{"n_layer": 14, "d_model": 256, "n_experts": 64, "experts_per_token": 4, "d_expert": 96, "d_shared_expert": 192, "activation": "swiglu", "moe_layers": [1, 2, 3, 4, 5, 6, 7, 8, 9, 10, 11, 12, 13], "router_score": "softmax", "normalize_top_k": true, "routed_scale": 1.0, "balance_loss": 0.00155, "balance_bias": true, "router_cosine_scale": 20.0, "router_bias": true, "init_std_router": 0.0337, "lr_router": 0.000591, "vocab_size": 4096, "norm": "rmsnorm", "norm_eps": 1e-05, "tie_embeddings": false, "optimizer": "muon_variant", "lr": 0.0132, "grad_clip": 1.0, "batch_tokens": 131072, "seq_len": 256, "train_tokens": 691000000, "steps": 5272, "dataset": "wikipedia_en"}
Below are experts of layer 11 (counted from 0) of a mixture-of-experts language model. Rows are named router (the router's row for the expert), gate (a neuron's input weights, with its number), up (a neuron's input weights, with its number), down (a neuron's output weights, with its number) and show model dimensions 192-255. Each number is 500 + 25 x the weight over its row's rms, rounded and kept within 0 to 999. Numbers have three digits each.
After each expert's rows: a language model's description of what the expert responds to; "comes after" lists some tokens at least twice as common just before its tokens as in all text. This comes from a sample of Wikipedia text that the model never trained on. Tokens count by the router's weight.

# expert 50
router:473480507457470498502470519509544482471492503543541493497512531513542533538462557512509479513501509515524511464499509460450508509486531494499523497495453468504542496478545471495507503540490530
gate0:507498517531494530467498489479479516542548495520473497500469500546482494516523478494535530501508470478529507494509515500495517525536470553496507518530489454525526504534503520498500488493494478
up0:494501522523472551481501516484502493496493501541515483546472539511477512531538480499524545547476463461517499491511510491546502524491495536474507531552466473531520530504511489493488507483475467
down0:553522502469538461534495537482500485528477514511522516519513504515483500472533550476525497520518527521463513517512517491492486503523533475517516483506500528499522488444465498464509510500528474
Description: Capital vowel initials. Capital letters starting names or codes, mainly A, I, O, E, as in AUS country codes, Igor, Alderman, often after pipes.
comes after: " |", " A", "-", " S", "|", " K"

# expert 36
router:487506532512493472463469488566523504475490502468497498458539505499547507488499520462519497504528501491537497528498474492521495460467535480511510525577534538527464494476480539496499471496506549
gate5:511455503509486483492492469546511493533479466527484489518529504443546508504503509494533530496513470482451495509485520497467513482449529532508472519496491485522437500495540482512481479451486473
up5:498509496557524463498510529503532526473542493509485550468467521486505530501464499457460480490481542515521455510507491500524484509518508497485478505498475507531492478508494479517503551506449490
down5:524454524477495542480508488497527517461496466468477564518528485487461503488496519547500493537529508511466469518521485505469503473474473459504511533515494484533525502540476483585493483511517536
Description: Coordinates and numeric digits. Digits, degree and minute signs and decimals inside geographic coordinates like 36°48′59″N, plus years in legal citations and scores.
comes after: " |", "′", " /", "6", "9", "8"

# expert 43
router:508470513541490504541492486504488522543502452507507485509507493545533521522484519520468454478496522499479492482508512493505481502529487513502468505541504515519512471554490501492497494500478525
gate1:481495472513550502488525537468511511503501512487509501497480541488505499521518515517491523546494490492514480509534529474502486482502476504470483499472506498518542559510487507490459472528466528
up1:522468486533511522456484527505457469503488514478487499484530477540495500534519459488518510502495504497478471474526468519539503478474480463518484503475466543503557481470521481493485448508460511
down1:512512512525486495500475476489506491545495499493543489498513471509516531523488520513552457542507473541466450480476525499483465487491491472512479502519512491466515486471515516521509519514499438
Description: Determiners and articles. Articles, possessives and quantifiers opening a noun phrase after a preposition, e.g. the, a, his, their, its, various, next, several.
comes after: " of", " in", " to", " with", " for", " as"

# expert 27
router:499475458480504487517484450489483512472485486490448548477505524495455474471507508479520512473488509517445446521486535477498488488498530493454491512495498480516527518515540472471476484494532515
gate1:480506470491509437494528501494503523493532507548476519502514494506461505522501519493520480524502545483487510523484509484493535458498532446479454493514498522514493487524499475537516524511449490
up1:516523496487482521474493499483510489481504497496461513490485504545502484473504479484444514447481450518479518452490506479505528514506448528497517481498502481486436531529487536510486495487530512
down1:490497507491503450496478474527525458470562529497554495467474519502527490537481518498479509534502522521485498522486477538509530510460510524551522502511471489511519503481485500525462475472488474
Description: Lowercase word starts. Initial letter pieces n, p, c, K, N starting ordinary words (nude, nun, channel), plus conjunctions when and where mid-sentence.
comes after: " the", ",", " a", " and", " to", " is"

# expert 14
router:485493449462538527432478518516492518514498509492487551494470487479511511485504537485506505468459533514542523501478462515474494457494505503512510481476505517510480495510466493519487494507535529
gate1:539484508536523520542460500465476529550438505496511501498511525533498499539494562477531476461519490509510516506530520485490497500497521538506496524509534506542446549499495461522468534537505482
up1:502493517498500523502467472429501456535490490478551508531489480487502506480531518471500500490495505512494530494478483507490511498512478524535486500462474502517480495492478528494487545540540484
down1:494510473529514517503485480535474480567502490483473499489479471512500493492503475507524478506484501486483523516536450474493447454490541473500537492476459550496475495502546494505459501522507517
Description: Table headers, line breaks. Header words in Wikipedia tables like Time, Candidate, Votes, %, Total, and line breaks ending table rows or list items.
comes after: " |", "|", "\n", "==", " ==", "==="

# expert 61
router:506466484524524510539461525468514506491470544506489516479502484465450495498507481500534452532494501520489479526511516508503559503471531512507483526481470503481489532521530497480543490494553501
gate0:437463480541485467523511504492511488488441520504503505507492482519510518497523521533516496518504518481491534521516489529531477463519464528471493509496501525512525442533561518531515487538529514
up0:494527529513466501550483471497504506507478453499524504496502519512478481523509448459496500541521492452484499511495520477487505498509542485527528536503497479516474488471517509528506554457513512
down0:501513489535477512531512490494511458512508515508484504485445494537507475518547513498476515536505487490478482543516476484503455513494500480484511548531472525523538460496528502515462443527496481
Description: List and table markup. Hyphens starting infobox or list lines, table pipes, field labels such as Born:, Died:, Released:, plus months and years.
comes after: "\n", " 194", " 197", " 195", " 196", ":"

# expert 22
router:519513515500523522491504513485433516528486501486492522502498490453475538512489541545554495534484515429510515495497446480475520530512484482525473516530445459513476508486487490523477537504546531
gate1:498513490495514487503516539496494520522476494453495489503505554540467517488456474541515547528487496507521490477477506506480509502507493476464515527490490499528507475477554466432485479504491477
up1:491536481509501485482448496419514563477483533489507464527500468493537477487450481484467553510482454491501507473501526503504472471499499529494528555473491535496473513445518454495465499504510435
down1:524540507512490516482491480486457521565492473493487470498497507541498502462524527489504490496479544503512484465467492483524534510509502463517473517502514517547517527532451506480486488484509501
Description: Line ends and T-starts. Line breaks ending infobox or table rows before "- Field:" or "|", plus word-initial capital pieces like T, G, D and app-/add-.
comes after: "\n", "-", " |", ")", "==", " also=="

# expert 17
router:498447484533501475535471512470486534539477534495509460483473490476549530504517524530521511461499552483508533485508512557491520490468466500503506517503504517458497506518549481543443497558499505
gate1:497501490485490482486502509492500502500544503492505490508481541488504549485472478499468531507504504505520540519486501512481535475508468497519531544519458550493538484501481428532462446552509547
up1:487458495522515490521518525481469482534480475518473508481514472454507454506514512476514494485510504504471502488472495494476496533480515487523463505525523504512467505481574503492530513523484488
down1:519504525503555482491511499510553503540518499539492475531478490489485480486495483516554504494487530480520519495523519482522502439491497532490509492480466488523534509534480501480515518483472469
Description: Biography possessives and headings. Possessive and article tokens in biographies (his, their, its, a) and section-heading words like Senior career, Personal, Rank.
comes after: "\n", ".", " made", " Party", " with", "|"

# expert 41
router:470493469526487484499513522499487468508490501467479496483527509496490501523548534445541513479529488542525488512512520490512522502503490542456541484519458512503518507477506503484481512500480541
gate6:468486497496468509534512469483534500511461525493489532511498481522486514501503452486439521483452513534482470487538530504495477492506522515488440497482477539534517509527516473514502486456465486
up6:521493533500527490521466459529495510479490545520494521487470503516483527477500461500456533492458530514496460496512493491504517485501464490509455519479505538533538477512523486498545526488495500
down6:531519473547502515520558529543470504492506473536532493511511461431520509466527559508481463504525531477501471448513494468496515535501474523503507477491507492467453510500525487481463484491493472
Description: Table and list delimiters. Pipe separators, table divider rows, heading equals signs and list dashes in tables, infoboxes and sports statistics.
comes after: "\n", " ", " 0", " 1", " Team", " Candidate"

# expert 54
router:498523495486472502471505491489494521488513498504488527506513517499500468455450504496506543482504514523501496504492528500502515452484478491512524479499491524503532503493535505504497483514512493
gate0:532533499470469489513467511518505487525470497489481517519527507524449533558484516524452444542523459478498477479496553477510521465523523524485536510510521498443473536514470482449503495489536490
up0:524516524479516560488487549512504494516473456490488464515526508495469531497448538490502456504533520516502502516537533445445516503478465484481518507528524493481499491501529510451510508485510495
down0:495517510459484467502511526501477509495490494527546490496452513472489503526466497500535504520484521440548520483515528468489504517494487520513489524485506513478515491509553543504522488514485497
Description: Infobox years and labels. Decade-starting year pieces like 201, (200, 197 and colons in infobox lines such as Population (2011), Time zone: UTC.
comes after: "-", "\n", "|", "===", "==", "–19"

# expert 12
router:502484504467487486498501552504532518458496521517501525517524489498502522518481479489511464498485463513522514505509468496477502482478534513519534492454471554517472512506520492502525488516465475
gate1:490438503471507495458538538499491498549499478498491532522507559460500516476514495504528494517504459502466513523470523462492490558507501496480451514485515468516489481517535470495487527476511538
up1:514454528503507518470530534484474532517480493462507521529523502454505484511540472512489531488512471480485491495484514463440535547534472511485516462513512461478510492515531484498504502453535503
down1:527485542491500518467508509524484456514507454524538480501510508484554479514495498540497521530509496466527490510478509476478496521490449478463505428511499474474508463554512498529472497463528463
Description: Table cell contents. Cells in wiki tables of election results, squads and race standings, such as vote counts, DF/MF/FW, party names, Nominated, name endings.
comes after: " |", "|", ";", " 1", " −", " 6"

# expert 7
router:543530517516487507528490517497469521497485506545503516466491471539485469474503512518484509502470519512478487504504507506474469527478481484483474480486510503519519507493507478493512514515489517
gate0:532443481538510517529523516469508483549524510524488523459485505518518466493488523448478459497470449496509576519491485468546498484479493506477459539499460507478516519503498507499452493489538481
up0:487489468536544513518455513508501524521494515512532458503543497513504488528540533474463487500467510515505505461534506457502507468463504531491528484517446508495490449490503485467475505503479479
down0:519512526559489459503486453484482481504513489463517449497469549490521500455469494488478487506470461505510479479494499495477475482450529531524451511533469509499506478470484501542504543510486487
Description: Name and loanword fragments. Early pieces of foreign names and unusual words after a capital initial, e.g. H-im-avahini, S-af-arzadeh, H-erv-é, plus Thai bytes and ind-/v- word starts.
comes after: " H", " S", " T", " K", " s", " Sh"

# expert 40
router:496519501492494483476507525494528506542464459519471500473500528506527474478543493490534508507533511467484498505484472495480486515472484507490453470526543499493490457474498510507485477493540526
gate1:542539512519501469468514514510488568483509505498527520518510516487472479491449475523513540517493504508452477555518495506496500492530500494497462468529567553514507503548488468493507446488475507
up1:485493522523478495542470455466506450511507498519499495520501531512479511516506485521480513483482497506543527481495540515510472490530479540511531518468502497472502457474505504531552502493492487
down1:528486501513500468524492498523463551532500451480487494531504524520528490462513487461512498514497553487473490462491526487507476512509497482526502526479492524495480543547480526500467512511501493
Description: Capital M/W initials. Initial letters of words starting a section or line, especially M and W, such as M in Morningside or Malden after ==History==.
comes after: "\n", " the", "==", "-", ".", "==="

# expert 44
router:507488484481500492493511468489514533478498490535476467483499509486521494487504462461541499502521530508512488543534521471508451490510546484477489518467482541547530529504540510502519551504537496
gate0:510506483501476526490523498495446530483531471492535561500499484514543460534478495531497545463473469488501469482498504510482519524472490509510521540507500498546522526491510508499507499490485433
up0:493475499482520531520468495514521487526451521500524447456465506485482544469519541497484474553504500503502492495517475471519505470479474546491467527498475475454480482497485523478502500490483541
down0:471501520478492494495482526471508501443475486550524551501476462501498498518505508508493533477407488524509517527536494508493496500482478541485515518484465534566510492548489481543478516516491462
Description: List and field delimiters. Dashes opening bulleted list items, table-cell pipes, colons after infobox labels like Location:, Genus:, Label:, and name commas.
comes after: "\n", " ", "\n ", ")", "\"", " known"

# expert 63
router:475505556526458510498522488458501524519486510458554530443522457525527520478468500467506523496490489506494502496544500489470522498471497484524508517524508531513511495463499505485494497521520473
gate5:490529493520472475506540503489473458498523489518484521468477500473498515504526467492470457492481486530530523510571447460475473526472489501516513494473533533469527476455500511513513496462545486
up5:490522498506533472521483480518510481525494498500468512519540543517524469472522420520503465500513488498512528519521462479506526494485534497497483479481519527506506500559520518488529474503534501
down5:496480510489484502501531508519503555521525547491533512474556506504511541493524539472543504483537537507513522490459466509515527512504500510489451497560492506520501498502517528523499506488493498
Description: Years and ages. Century pieces of years such as 194, 201, 197, ages in Born/Died lines (aged 89), and digits in track times.
comes after: " |", " in", "|", " (1", " 6", ";"

# expert 25
router:521529538515462515539483486485494521471488473463503577483466537496509452512483491490493505517503523452506445467544507484467479479503475496493504508538537517488544483543459481528501523492484504
gate1:447495498476534437488501472494477484526542499477518526460477487550507492495501520472468498525496476515496472493475450526503469499538514524500542451525465510531517468497469561533463463493506518
up1:497493495448539446504483482494469512527518463541511509500506486533444523491539528482471449521495497483504530495482465504525487518499517511523546480518468492552493499477479533494456523496477550
down1:498486487481476493500504486490555515513463509505481539518435486483509479478465526534506500516515544519485504444515510522501480517462511477469503490466472489505527502436485536519535458504509482
Description: Word-initial T, D, sh. Opening letters of a new word after the, a or a hyphen, mostly t, D, sh, comp, e.g. t-ensor, t-ides, t-ests, T-urenne, dist-ribution.
comes after: " the", " a", "-", " and", " \"", " un"

# expert 34
router:510527487530517495476509479498463495502485458445510538491492536454512495506475474483510516522499520470494497488519469481498529484499491496456497497508476529495522514472509472478501499476517457
gate1:512528523505546548504489462501510515516454525497444501498492538504491478498457512538470507503487532540466507518483482457506519487493489512464472493497493488484516480545533516552530510520537460
up1:470488478497498507518497543483506473500464475508502489525488488518494459543513553471486494514498488503528476513494485528518503454478494509529506512547510478489510538508484531496460485520494488
down1:492511535535515491496465467545517506533505494479492479462536516472484519512537469478490518470514474514481483501552509512513539485524461466546476503460520517503496505501516498470494482527500502
Description: Headings, titles, quotes. Paragraph-break line breaks after titles or sentences, section heading markup like ==, ===, s==, and opening quotes before song or episode titles.
comes after: " |", ".", "\n", " =", "==", "s."

# expert 3
router:497487547480483522466549520485530469524460495465538476489478477491486496481515510441531532519472506481512452471481511464487527523484460519481502528477491528557494442505539471535495495483519515
gate0:524516533532505455518491468478525481498542572506492544470506501503498543533473506465489523495513483500555500519488533495511493560481496487521539499517492536492446487479519526508513484481488467
up0:457479469455510505486499529520498513490468465476514463510496483492508489510509497530501462493503514510454523495498479510468472483517482514447456508492521523531542510513493487471487515477544540
down0:506494490452491502487511525514494486504547494475537488539521486499506473468495495520513521467522559561495501521483555503515451516501500485546505498505527465502503489537513569456479493484512516
Description: Small numbers and scores. Single digits and short numbers in tables, ratings and times, such as 3/5 stars, 0:55, table pipes, win–loss scores.
comes after: " |", "|", ";", "\"", "–0;", " on"